config.yaml
n_layer: 14
d_model: 512
n_experts: 20
experts_per_token: 2
d_expert: 160
d_shared_expert: 0
activation: "swiglu"
moe_layers: [0, 1, 2, 3, 4, 5, 6, 7, 8, 9, 10, 11, 12, 13]
router_score: "softmax"
normalize_top_k: true
routed_scale: 1.0
balance_loss: 0.00339
balance_bias: false
router_bias: true
init_std_router: 0.0115
lr_router: 0.000438
n_head: 8
n_kv_head: 8
head_dim: 64
vocab_size: 32000
norm: "rmsnorm"
norm_place: "pre"
norm_eps: 1e-05
positions: "rope"
rope_base: 10000.0
rope_fraction: 0.25
qk_norm: false
attn_scale: 0.125
tie_embeddings: false
parallel_block: false
init: "normal"
init_std_qkv: 0.0228
init_std_o: 0.0
init_std_up: 0.0228
init_std_down: 0.0
optimizer: "adamw"
lr: 0.000473
beta1: 0.9
beta2: 0.95
weight_decay: 0.18
lr_head: 0.00411
grad_clip: 1.0
warmup_steps: 256
schedule: "wsd"
decay_fraction: 0.897
decay_shape: "linear"
final_lr_fraction: 0.02
batch_tokens: 65536
seq_len: 1024
doc_mask: false
z_loss: 0.0001
train_tokens: 651400000
steps: 9940
dataset: "wikipedia_en"
Below are experts of layer 6 (counted from 0) of a mixture-of-experts language model. Rows are named router (the router's row for the expert), gate (a neuron's input weights, with its number), up (a neuron's input weights, with its number), down (a neuron's output weights, with its number) and show model dimensions 256-511. Each number is 128 + 32 x the weight over its row's rms, rounded and kept within 0 to 255.
After each expert's rows: "comes after" lists some tokens at least twice as common just before its tokens as in all text. This comes from a sample of Wikipedia text that the model never trained on. Tokens count by the router's weight.

# expert 6
router [190 155  77 152  86 168 111 145 106 132 149 152  98 126 151 108  69 110  91 120 103 172 205  79 153 148 147 153 143 125  82 136  92 146 116 147 148 136  91 129 143 112 178 132 117 156 175 112 162 100 200 131  97 127 144  90 123 125 197  87 177 151 144 102 153  70  97 125 144 174 115 111 122  79 113 137  75 133 116 158 147 107  96 129 176 150 131 169 195 175 134 168 155 166 101 124 101 180 142 119 124 146 149 110 150 109 148 121  78  85 156 114 105 125 153 135 164 154 177  75 179 106 172 153  97  70  83 173 178  89 140 137  93 119 125 103  99 156 115 104 105 123 155 114 129 172 118 155 132 126 131 105 198 118 117  84 170 142 105 166 126 138 154 161 133  89 121 129 120 125 166 114 153 119 171 160 155 120  90 117  73 153 129 134 141 196 109 104 186  92 123  66 119 120 134 145 127 121 148 129  76 139 132 153 170 176 131 107 153 145 164 141 222 110  93 141  81 109 160 108 124  93 177 135 160 116 151 132 153 121 147 131 132 120 202 109  77 167 114 127 131  94 148 165  60 163 115 153 129 124 163 155 117 159 144 101]
gate0 [ 79 103 141 116 124 133 118 112  91 105 154 199  99 115 107 143 130 137 144 117 112 111  81 153 133 144 165 129 169 129 160  69  90 165 146 168 171 157 181 149 140 140 105  95 130 135 101  73 110  89 123 115 112 133  83 102  92 168 123 174 144 224 167 133  89  73 106 171 148  91 163 115 146 144 123  97 129 105 140 110 221 105 136  75  93 123 106 141 138 126 151 111  75 155 109 126 153  53 173 148 168 125  92 173 144 101 165 191 150 102 110 183  87 120 100  61 141 137 178 166  86 126 151 130 151  70  98 175 116 116  64  57 164  83 131 137  99 154 139 129 155 180  95 142 132  79  53 150  92 112 161 138 116  62 152 148 142 126 121 161 106 196 112 196 124 125  89 112 112 127 124 115 102 121  83 104 144 176 108 111 142 105 135 131 134 113 115 154 100 108 135 161 194 142 131 144 103 109  81 139  82  82 156 111 129 124 141 192  83 104 161 129 123 140 134 129 117 132 104 184 105 136 124 108  86 188  96 130 117 163 146 137 141 149 134 132 139  82 112 134 100 124 159 154 144  78 119 111 125 110 172 119 133 117 109 139]
up0 [133 115 152  36 102 102  77 150  98 144 140  89 147 144 139 179  96 173 121 129  93 134 199 122 174  93 140  63 122 120 162  91 120 163 120 114 148 144 116 124  90 100 154 111  97 116 162 174 149 124 111 112 115 149  89 105 168 167  87  96  94 132 119 140 181  83 182 106 120  32 137 157 164  60 137 148 109 102  87 129 152 140 130 174  57 131  97 138 119  66  76  65 123 139 131 156 160  83 146  96 160 113 142 143 134 162 121 116  91 171 120 184 115 161  95  99 132 161 182 106 120 101 183 158 120 182 108 160  38  72 131 151 172 104  76 130 111 211 176 147 105 133 193  91 113 138  77  94 142 144 144 122 155 123  96 138  86  79 133 136 123 148 103 135  67 137 125  94  87 167 134 163  82 129 111  93 106 128  72 126 151 158 185 108 171  99 144  96 122 121 158 149 137 145 103 151 105 128  85 178 112  73 116 122 159  99 128 163 144 112 120 170 144 174 164 126 159 165  84 104 136 148 114 141 167 113 125 138 138  91 129 139 106  96 179  97 118 130 132 142 111 156 162 161 164  48 147 122  99 138 102 130 134  97 127  99]
down0 [112 166  98 142 152  97 162 168  75 173 111 139 170 103 113 128 127 127  86 103 173 145  42 144 105 112 143 107 142 111 135 102 139 118 109  56  98 146  94  94 116 149 121 156 109 122 146  81  99 171 202 130 123 164 121 124 165 136 170 129  57 143 140 153  42 103 152 100 104 111 159 173 120 175 141 163  98 102  93 111 106 123 102 163 134 128 121 174  97 140 125 185 145 134 149 165  98 127  78  78 102 147 132 153 114 159 123 119 171 188 176 163 179 117 132 120 117 137 172 106 122 157 117 139  70 155 102 177 112 167 105 111  77 125 151 131 114 122  90 160 125 126 113 168 178 127 106 147 127 112 165 106 118  64 141 110 110 150  51  91 150 133  73 192 125 122 139 176 101  79 100 166 210 149 105 130 163  94 149 113 166 123 180  93 150  63 210 120 118 144 148 123 124  89 116 112 173  72  83  89 169 145  90 164  94 134  80 111 140 149  78 144 152 202 142 155 154 173 142 182 113 129 114 122 176 146  85 124 137 104 126  99  94 158 111 150 181 122  97 144 147  98 133 133 165 156 119 100 115  95 133 139 202 107  99  74]
comes after: " of", " ", ".", ")", " in", " at"

# expert 10
router [186 127 129 145 113 125 105 186  94 107  94 105 150 144 125 157 143 128 162 108 127 145  86 126 101 128 160 150 110 127 109 176 111  71 140 132 121  95 106  48 102 169 156 106 162  99 103  91 102 143 143 118 111  88 120 155 129 176 149 127 101 161 147 186  97 146 153  93 100 123 127 109 128 151 147 206 167 141  68 113 132 135 108 138 134 135 144 182  80 126 153 144 104  83 152 122 148 113 101 131 121 169 157 151 113 117 130 161 134 175  90 111 143 114 179 156 144 146  63 118 110 147  78 112 131 112 135 107  86 155  90  89 122 109 116 133 127 130 162 133 125 121 114 112 152 173 126 180 175  84 154  51 133 201 209 143 129 125 143 141 110  78 129  72 118 167 135 129 152 108  96 138 164 133 109  97 106 113 151 132 145 114 152  97 109  41  87 151 149 177 129 124 139 127 100 112 138 136 101 127 116 141 103 112  91 100 131  75 118  84 149  99 115 107 188 159 180 136 123  99 183 119 117 119  68  92 127 102 160 103  88 154  67  12 133 133 144 147  90 130  96 114 125 104  80 145 127 146 146  90 132 110 103 155  76 115]
gate1 [147 152  91  90 233  72 175 110 140 159 129  94 178 134 144 127  83 118 113 113 167 125 123 122 218 142 153 146 146 108 113 133 153 138  97 138 188  98 129 113 148 106 124  55 112 163  45 154  97 141 115 111 150  92 114 121 105 115 132 190 128 109  84 101 148 129 154 129 159 119 168 113 227 113  66  95 103 153 146 120 141  86 147 123 127 157 185  84  90 165 124 129 208 201 113 132  94 109 129 180 105  67 114 114  93 125 172 137 104 114 104  76 187 158 129 111 167  69 122 126 123 153 138 137 152 135 125 159 147 120 149 183 142 126  70 114 162  87  56 146 123 160 168 124 129 158 126 164 108  85 151 137 116 167 167 122 126 101 122  98 117 184  80 127 117 141  96 110  91 138 156  85 144  97  91 145 114 154 125 159 157 158  84  96 153  86 148 138  98 153 114 189 114 129  83 123 159 107 122 110 136 118 169 116 101  95 148  95 105 146 103 122 142  98  90  89 125 109 104 120  60 137 164 167 174  50 122 134  69 117 179  95 120 159 118 125 147 165 142 136 100 119 137  75 132 102  61 148 141 113 168  94  90 127 167 118]
up1 [160 118 141 125 193 102 126 164 102 104 148 131  64 141  91 122  87  95 178 100 128 133 127 123 145 193 115 136 126 130 129 130 147 155  60 146 118  81 171  98 139 143 159 221 122 107 151 121 105 118 133 144  94 115 182  89 162 106  75 150 113  99 122 112 123  84 127 128 118 127 134  54 146 153 133 141 118 121  74 113 130 107  90  67 167 119 127 120 119 143  99 154 104 125 141 137 159  73 146 133 151 134 125 134 158 178  93  99  86 119 126 121 118  93 123 182 148 162 126 191 140 125 120 124  72 101 153  69 172  23  78  97 157 107 100 120 110  85 132 133 116  79 111 143 107 130 163 139  93 126 172 138 103  97 184 148 188 149 146 155 119 120 132 111 134 139 132 142 173 105 121  99 108 182 171 120 127 135 131 135  81  89 125 176 135 136 162 149 130  34 120 138 143  91 167 100  82 175 139 120 145  56 142 107 108 139  98 146 149 119 167  82 136 108  73  87 119  95 147 157 151 176  71 120 137 166 170 112  98 137 171 106 123 142 139 169 141 166 134 120 112 149 126 126 136  95 169 118 124 130  91 162 169  85  52 156]
down1 [122 111 112  93 115 135 148 109 175 117 111 109 163  91 102 145  88 147 156 127 163 140 120 104 141 133 144 137 145 100  79 105  92 102 163 138 153 152 152  93 194  99  71  97 129 137 115 140 137  85 132 167 144 134 109  90 164 119 155 182 111 154 133 139  87 136  70  94 128 168 109  56 177 133  96 120 116 152 172 146 144 131 109 120 151 111 136  91 116 129 122 116 158 240  60 149  97 154 121 102  88 102 166 105 202 149 139 147  90  79 146 138 152 143 140 166 164  81 129 197 136 137 116 118 102 123 158 161 111  91 160 174 122 128 143 119 207 162  79 152 114  68 157 157 132 108 140  58 109 152 152 119 162 143 153 145 183 143 115  73 115 210  85 173 117 139 141 143 147 200  92 117 122 119  85 151 162 116 100 138 223 156  44 112 141  63 112 105  92  99  74 102 108 133 116 107  66 117 129 165 158 143 148 103 158 107 109 169  85  87 187 157 157 153 121 107 140 157  51  88 137 108 139 147 134 130 180 166  81 134 144 119 112  85 126  98 137 150 128 128 160 138 127  98 213 104 150 117 186 141 106 132 118  78 112 134]
comes after: "\n", " |", ".", ")", "==", " ="

# expert 4
router [161  51 221 109 125 159  35 111  87 165 199 160 108 130 180 134 157 141 161 112 137 102 140 107 147 157  41 110 136 117 128 134 122  96 146 178  98 140 106  96 127 142 120 158  38 127  91 156 115  93 112 161 111  73 134 124  85 123  96 146  99 199 143 192 111 178 139 135 144  84 165  99 168 139 171 154  87 121 150 166 131 122  84 206  78 132  87 125 108 107 128 172 119 139 160 188 164 121  97  99 146 178 148 104 171 132  76 121  75 118  89  95  89  93 154 132 106 186 126 135 109 130 121  72 130  97 119 125  82 150 138 195 173 106 129 116 179 103 119 104 167 146 138  79 149 137 108 140 161 111 175 132 108 106 171 137 118 100 105 144 113 140 108 129 180 176 179 105 142 138 106 139 113 107 186 145 161 114  87 134 107 137 113  67 115 155 135 137 137 124  70  64 134 147 128  39 112 127 181 120  97  73 180 162 157  96  62 110 173  78  80 157 119 138 140 127 138 127 131 137 121 120  82 147 142  95 110 162 155 139 108 151  60  93 102 146 167 168 134  52 112 127 158 135 151 165 166 117  96 138 133 148 192  64 149 157]
gate1 [109 108 118  71 102 172 151 143 157  90 150 131 127 162 115 138 180 138  88  86 163 165 128 126 152 133 151 107 132 178 133 111 134 179 105 132 111 134 125 131 108 176  80  82 140 151 133 148 139 142 119 174 110 145 107 234 145 123 142  94 110 127 129 125  99 105 108 109 136 101  87 146 144 230 158 122 160 104 156  95  81 143 129  63 122 147 180 157  95 134 121 153 125 155 168 167 168 149 126 121 100 137 117 112 108 118 169  91  93 122 129 159 112 132 176 127 104 123 129 143 101 162 140 111 147 123 101 134  93 181 169 107 160 205 135  77  95 142 214  97  78 140 141 184  97 183 127  14 166 100  78 191 142 135 122 132 143  82 112 106 110 118 187 195 142 112 103 128 119 124 149 167  92 132 134 162 166 166 147  81 144 145  64 136 134 131  92 127 125  98 210 127 121  57 113  79 123 125 171 157 114 134  83 129 161 121 125  62  85 125 103 155 174 150 127 163  84 179  84  91 115 179 118 162 124 114 115 185 119 119 124 144 150 161  79  84 182  89 170 142 129  72 138  94 122 170 157 130 100 209 129 168 153 182 121 114]
up1 [147 126 123 129 152 134  62 155 146 148 125 138 135 165 168 112 145  81 139 105 110 143 136 126 137 105  81 123 107 107 108 138 163 149 141 165 135 127 158 132 111 115 157 198  68 112 128 119 161 130 108 113 116 156 109  47 128 174 126 110 103  82 100 125 181 151 169 198 151 115 111 132 152 109  94 118 120 128 134 126 155  96  92 124 125 118 126 125 114 110 105 113 146 197  77 149 122 110 113 180 141 109 162 135 152 175 114 149 110 157 190 113 114 140  63 133 162 120 153 118 111 128 141 156 187 165  84 113 126  74 116 148 152 126  87 166 179 138  63 136  70 115  81  73 128 197 173 134 115  88 118 124 128 134 100  92 129 147 189  90 107 159 152  80 210 156 133 143 113 114 136 190 190 109 113 143  69  81 110 140 102 160 172 118 118 186 167 148  84 149 147 176 131 175 136 122 116 113 140 146  99 112 192 119  80  85 115 131 134  55 144  83  98  69 103 108 119 134 181  90 140  81 125 154  39 105 152 156 163 159  66 112 214 136 113  97 151 146 176  84 175 128 123 171 141 131 141 123  76 166 127  84 127 114 117 206]
down1 [ 60 174 153 157 131 151 206 131  72 154 105 160 127 104 109  81 140 117 132 126 118 129 137 105 183  79 185 101 113 120 138 109 180 147 101 196 155 139 122  88 165 161  86 200 136 109  83 139 151 121 144 118  91 206 141  95  98 150 168  65  99  89 114 107 143  59 135 143 133 170 131 159 159 114 167  78 163 111 111 111 111 100 136 158  32 105 126 162 147 165  95 146 108 122 200 152 139 134 135 110 137 189 136 146 114  61 143 133 127  90 130 168 129 152 102 124 151 115 120 137  86 203 127 152  82  99 147 102  88  99  79  98 115  60 142 177  43 140 162 156 107 105  67 135 127 150 129 171 127 152 117 130 120 126 127 153 122 145  89  98 151 106  98 119 160 101 182 140 133 120 122 121 133  97  71 152 153 114 146 158 124 129 108  82 119 127 142  78 134  97 104 116 156 175 143 109 140 118  76 155 196  76 176 139 113 133 111  57 126 182 152  90 112 139 138 184 172 201  69  85 120  98 168  96 104 161 148 147 122 122  66 160 167 129 143 153 144 115 129 137 176 125  84 157 175 117 139 180  86 172 138  83 154 119 122 160]
comes after: ".", " |", "---|---|---|---|", " John", " 0", " Robert"

# expert 3
router [111 118 159 156  86 125 153 159 125  99  83 164 160 117 126 107 153  97 105 141 143 160 113 123 112  89 158  75 137 130 101 154 135 151 152 177  80 132 167 150 122 142 107 132 140  81 156  91 161 136 148 105 132 145 101 105 130 136 157 164 134  74 181 178 112 162 131 145  88 204 106 170 120  86  85 105 153 142 137 119 145 132 112 102 100 148 112  65 178 130 133 132  43 107 181 105 141 120  99 156  87 112 113 146 160 120 106 158 165 106 171 139 140 101 140 105 106 124 107  88 126 103 124 105 157 183 151  88 156 146 106 141 181  98 208 105 131 165 146 125 129 125  92 169 147  77  81 116 163 180  83 156  76 145 143  67 134 139 125 207 136 138 148 157 175 147  83 187 136  95 132 125 161 179  92 153 132  61 148 191  90  52  86 121 157 183  86 146 147 139  86 112 121 176 151  77 174 118  92  60 119 139 111 139 102 140 102 146 154 148 143 109 127 104  98 137 116  85  80 205 111 121 157 114 153 121  83 127 177 138 153 110 129 153 171 109 180 115 144  90 156 178 183 135  79 131  98 142 144 124 130  69 152 193 170 140]
gate1 [ 70 143 169 151 104 115  52 112  60  98 101 125 161 136 194 106 186 175 132 112 127 115  68 155 140 107 148  91 162 159  91 173 107 142 139 102 110 109  47 110 127 128  89 154 110 199  59  93 166 135 109 112 174 129 139 101  95  59 102 104 125 122 150 119 131 146 132  90  64  75 134 123 119 114 141 126 133 152 167 126 147 193  80 151 147 134 155  93 144 104 158 159 133 113  91 185 142 141 112  96 138 199  86 125  87 146 153 130 147 140 162 107 164 209  97 144 115 156 125 148 127 118 109 187 125 157 191 145 128 112 140 137 200  92 116 136 109 167 141 134 129 125 107 117 108 131 144 101 136 158 103  90 178 120  87 135 115  80 155 110 123 111 123  86 145 103  71 111 163 158 146 107 134 154  91 125 142 134 118 180 168 171 155 128 111 132 153 135 132 123 141 209  90 149  71 120 137  76  63 150  84 147 146 120 115 149 138 133  94 167 124 109 156 156  89 127 138 157 174 128 115 143 140  86 163 133 141 121 123  93 155 165 109 137 128 177 115 150 159 135 152 114 156  91 129  92  98  84  93 134 112 140 112 198 146  68]
up1 [116 156 142  65 139 155 103 133 130 120 115 148  62  80 116 137 153  90 145  91  95  36 189 131 140  88 143 131 139 110 120 145 165 133 109 144 136 157 117 132 102 107  62 172  84 124 126  84 163 126 159 114 124 183 203  58 157 122 166 154 151 108 125  87 143 100 163 122 120 184  90 129 145 150 177  80 132 156  91 122  97 208 142 105 167 144 159 168 169 155 108 134 126  85  73 149  98 129 133 139 185 134 124 158 118 160 101  99 160 199 106  64  97 108 145  81 143 113 147 138 118  92 125 112 175 113 102 107 156 111 101 125 194 130  85 144 122 148 109 121 156 143  82 114  97 127 127 205 133 129 138 119 103 129  98 126  80 139 115 106  99  79 153  72 146 193  94 104 111 200 183  54 141 136  88 116 101 136 129 168  90 149 147  85 187 119 107 127 140  87 128 156 128 142 134 121  77 133 136 119  94 107 115  37  98 168 124 143 109 171 139 126 102 147 103 125 150 123 122 176 126 149 153 128 107 128 144 126 137  97  78 183 146 163 144 115  92 131 197 114 144 171 104 108 106 183 115 111 131 184 186 148  97 158 150 168]
down1 [112 173 134 172 126 122  95 145 113 126 199 139 119  89 188  97 105 142 146 137  99 125  66 156 145 152 171 170 107 139 149 161 148  85 137 181 146 136 159 140 111 135 123 108 167 145 131 144 125 188  68 108 185 106 159 115 114 107 189 121 105 146  95 169 140 122 171 173 117  96 146 124  44 142 127 169 125 152 137 137  93  97 111  91 126  49  96 141 103 118 125 162 160 132 109 152  99  88  76 123 118 173 116 125 139 208  86 145  98 133 163 148  53  91 130 116 126 102 131 118  86 145 119 139 155 116 148  82 147 116 179 139 104 149 100 145 107 144  78 108 130  84 178 118 108 136 123 180 125 111 168 105 135 135 116 117 154 101 189 115  90 118 107 129 169 157 165 111 196 162  92 107 149 166 145 138 172 165 122  84 168 110 173 121 127 115 173  93 129 113 146 149 113 101 110 103 180  94 185 151 187 133 106  93  90 164 115 156 134  58 107 109 135 139 144 130 122 132 198  99 122 134 123  93 131  96 106 112  89 146 169 152 135  96 134 110 142 147  76 183 120  73 117 118 122 105 154  77 120 138 151 136 143 124 150 106]
comes after: "\n", "-", ":", " /", "–19", "N"

# expert 15
router [114 136 123 191 144 183 108 102 164  99 106 146 137 105  67 156 169 127 110 167 187 144 137 137 107 133 190 145 128  90  72  77 131  93  89 111  62 118 197  90 179  91 129 188 162  94 106 119 155 154 101 162 139 119 163 121 101 102 104 112  99 145  95 147 116 145 113 128  93 173  69 125 161 124 171 122 111 155 121 131  91 128 108 131 104 183  76 116 114 111 140 187 121  74 176 123 155 179 118  90 122 139 109 108  66  84 161 102 136 155 123 112 140 165  74 143  53 128 117 152  98 133 147  61 167 122 109 220 114 175 140 140 125 108 128  85 126 125  98 140 135 136 143 135 148 108 140  83 208  73  90 159 102 137 132 117  85  80 170 122  98  72 130 141 115 152 162 110  85 110 155 132  61 133 157 129  84 141 101 137  74 151 161 142 123 151 162 133 143 139 117 136 130  99  94 137 132 142 118 123 136  83  71 108  89 110 157 119 134 119 126 152 151 149 125 138 115 108 150 167 102 129 167 155  87  94 101 113 128 148 107 139  64 156 136 177 148 156 124 106 107 142 135 117 142 108  59 176 122 143 105 111  37 163 125 105]
gate1 [ 70 139  82 164 171 146 116 126 137 128 133 125 130 134 123 147 166 142  73  45  94 184 114 144  64 166 135 136  41 104 101 117  88 142  93  86 110 118 125 111 115 176 132 147 133 150  95  99 133 108 124 184  55 127 173 174  98 163 103  98  98  93 116 162 141 118 135 177  73  52 143 167 124 164  94 109 110 151 107 155 172 143 168  66 125  85  90 134 104 141 125  93 106 138 157 132 153 134  90 177 146 163  78 115 121 145 167 161 124 123 179 102 109 139 155 158 110 107 202 119 172 114 105 139 108 105 220 144 145 108  94  57 147 190 122 168  84 138 139 150 118 188 190 151 101 110 158 121 109 101 114 145 171 104 160 139 136 130 139 171  42 143 118  88  97  62 144 195 149 162  55 114  61 115 118 134 133 165 181 100 158 182 130 124 155  89 104 126 159 154  94  98  81  52 143 205 107 145 154 137 112 134  89 129 106 104 140  72  92 133 161 139 144 119  84  96 141 152 121 120  42  96 148 120  80 146 192 110 132 131 187 127 136  60 164 161 155  82  98 172 113 169 120 157 161 125  93 158  71 161 148 146  73 165 116 122]
up1 [ 66 152 128 182 172  88 181 110 119 152  82 198 150 131 114 114 115 146 131 110  60 150  93 127  95  86  89 137 149  93 132 116 186 136 146 128 114 182 162 143  88 133 125 141 155  94  73 149 179 132  99 125 115 147 153  55  85  57 127 141 102 149 161 172  88 147 183  97 143 196 125 153  99 172 161 118  88 145 177 123 164 109 117  74  94 117  68 116 167 143 202  85 143 183 104 161 115 150 152 127  85 136 158  90 153  95  90 125 168 129 131 102 143  57 105 112 118 155 110 158 138 134 153  93 191 109  96 141 124 122  83 149 132 124 110 116  99 111 161 163 127 113 110 123 165 141 135  85 175 153 113 173 155 100 158 183 130 131  91 126 173  86 148 145  72 139 127 138  95 129 151 157 122  91 102  76  93 133  89 163 148 103  75  94  72 116  79 108 156  92 156 102 134 150  78  93 132 187 112  76 141 217 152 174 119 136 151 172  79 126 154  83 165 146 111 157 121 183 138 193 181 149  89  62  97 165 121 106 149 103  86  95 110 139  95 183 164  81 112  89 107 166  64  94 142 163 103 102  80  80 115 112 145 163 117 116]
down1 [123 111 152 172 103 108 121 114 144 139 169 141 107 147 162 140 132 110 184 136 146 105 119 142 143 120 118 115 104  83 163 140 139 130 155 121 145 141 157 117 117 124 119  70  98  74 139 134  98 121 110 158 101 135 101 187 186  95 142 133 181 113  91 137 121 124  75 151  98 125 111 109 114  65 160  96 110 121 121 161 109 129 103 132  95 133 138 171 156  97  69 165 108 138 163 160 175 133 122  96  93 103  56 108 164 121 181 122 157 152  92 154  90 110 107 158 109 178  91 150 115 122 140 105  71 114 161 134 137 117 189  84 127 110  98 167 117 176 125 145 115 137 133  87 163 156 104 187 161 198 151 172 136 164 143 134  68 125 161  89 166 132 143 110 120 125 104 115 117 115 138 161 118 195  64  64  58 116 103 127  36 155 157 142  72 176  98 182  83 115  73  80  72 160  90 113 153  95 129 130 114 145 158 146 143 112 111 102 131 139 164 120 107 148 120 132 146  71 109 153 100  78 145 109 182 122  96 116 155 115  90 128 156 123 123 173  78 135 148  82 158 127 175 116 147  92 136 137 150 160 157 182  98 138 117 131]
comes after: "-", "==", "|", " and", "===", ":"

# expert 8
router [173  82 189 121 107 124 119 135 118 165  73  75  94 152 107 103 107 151 110 130 107  71 158 126 136  80  68 121 148 126 120  69  87 136 127 139 100  83 127 131 103 149 138 106  95  86  71 160 125 145  95 104  97 113 125  93 131 117 180 123 139 176 116 122  66  91 170 151 159 144 144 102 157 200 119  89  94 131 110 128 144 118 179 192 123 121 164 188 124 126 115 208 150 196 137 100 144  82 138 167 178 114 171 127 177 156 112 146 164 175  98 163 130 147 113 205 162 101 119 135 141  96 126 151  97 168 116 168 111 133 189 164 111 109  75  75 136 112 121  84  66 119 143 156 153 117 148 157 154 189 128 153  97 151 140  70 150  70 140 115 103 201 102  73 146 133 146 118 112 151 101 113 159 148 146  87 100 122 133 136 118 148 185 162 181 206 143 162 112 124  94 125 181  55 145 145 140 128 150 193 123  81 166 131 163 157 147 121 108  99 102 122 126 186 143  77 116 108 179 126 176 121 139 152 179  66 113 169 105 146 186 183 164  62  93  84 167 167 151 189 170 103 128 115 115 181 173  80 200 156 116 153 153 107 123 153]
gate1 [131 142 121 141 164 182 141 146 145 121 103 157 144 165 128  98  50 111  96 130  93 131 131 126 157 149 141 125 157 132 134 125 123 150 138 121 139 101  95 103 153 153 111  85 157 105  98 127 208 114 139 128  92 111 141 137 128  99 141  85  87 131 136 166 183 129  85 127 102 139 125 130  54 137 153  65 129  58 104 142  80 105  81 108 190 168 127 144 171 146 160 143 119 101 120 128 155 118 122 102 154 199 111  57 144 103 123 140  86 136 134 177 122 134  79 180 134 116 124 119 143 120  97 147  96 147 195 159 163 129 116  93 134 109 103 148 104 123 126 113 165 112 144 125 137  91 129  86 102 149  74 144 135 148  89 148 103  97 149 116  81 109 101  84 150  94 140 121 135 100 127 100 152 143 138 186 167 115 139 170 135 139 124 161 162 125 102 134  93 109 164 158 109 135 125 177 103 115 194 126 103 158 137  68 161 158 151 191 135 110 133  59 129  93  92 187  86 152 105 144 105 135 129  38 106 187 124 166 184  97 164 146 155 117 170 184 103 142 195  62 148  97 114 162 135 107  86 147 135 117 107 151  49 108 139 112]
up1 [140 131 109 105  83 114 172 106 131 126 104 197 144 106 113  96 122 117 112 140  92 108 107  78 148 181 178 123 113  91 151 173 140  57 176 113 114 158 217  88 187 106 116 115  97 156  80 148 165 106 125 115  93 110 143  84 139 127 148 133 118 100 166 152 120 165 127 119 167 119 127 157 149  81 141 158  94 169 171 111 165 135 111 143 121 129 183 180 129 108 107  96 145 116 162 143 115 169 114  91 158 181 148 132 121 142 170 218 118 157 132 170 100 136 154 119 197 154 128 159 142 194 172 137 143 110 101 196 113  71 111  88 108  88 116 124 122 133 169 117  84 177 108 165 156 109  99 163 100 116 149 117 108 143 103  34 145 125  63 129 122 114 149 125 143 132  78 144 136 123 187 145 169 169 110 142 123 152 159 100 141 141 134 144  91 139 110 158 177 127 113 163 138  69 125 125  93  86 118 144 199 193 138 143 171 103 136 107 105 116 130 115  95 113 169  88  66 154  92 171 186 162 145 178 122  77 137 203 141 176 136 113 150 134 130 194 177 167 129 148 116 126 148 143 111 137 108 173 146 147 185 120 174 141 102 155]
down1 [158 136 106 122 175 126 141  87 117 132 172  74 116 134 142 151 138 117  91  91 148  75  79  93 180 117 119 134 133  94 158 123 124 134 107 125  81 213 113 135 122 165 125 121 112  61 111  86  64 139 164 101 124 105  74 100 105 105 175 165 149 135 183 146  80 147  96  77  99 101  93 142 158 146 144 101 102 154 155 112 142 152 164  98 107 175 136 116 113  99 157  90 175 125 141 134 132 183 134 181  77 131  90 126 145 123 149 157 136 108 167 138 173 115 112 120 151 108 161 142  85 118 109  85 100 109 104 121 115 138 160 118 112  97 156 105 126 157  98 119 146  68 116 149 144 144 162 150  97 127 126 157 137  97 156 137 158 115 149 111 166 153 151 158  79 104 121 146 176 178 120 133 186 126 105 152 128 133 111 155  21 141  83  77  75 200  93 140 113 173 114 164 134 152  65 102  97 133 151 201 136 129 148 124 132  93 156  97  93 158 156 146 120 103 137 146 101  59 128 158 130 146 118 144 129  35 158  99 116 174 151 160 121 104  48 112 204 110 157 147 151  41 150  99 122  92 129 114  87 107 116  95 166 152 115 129]
comes after: "'", " |", "s", " 0", " ", " 1"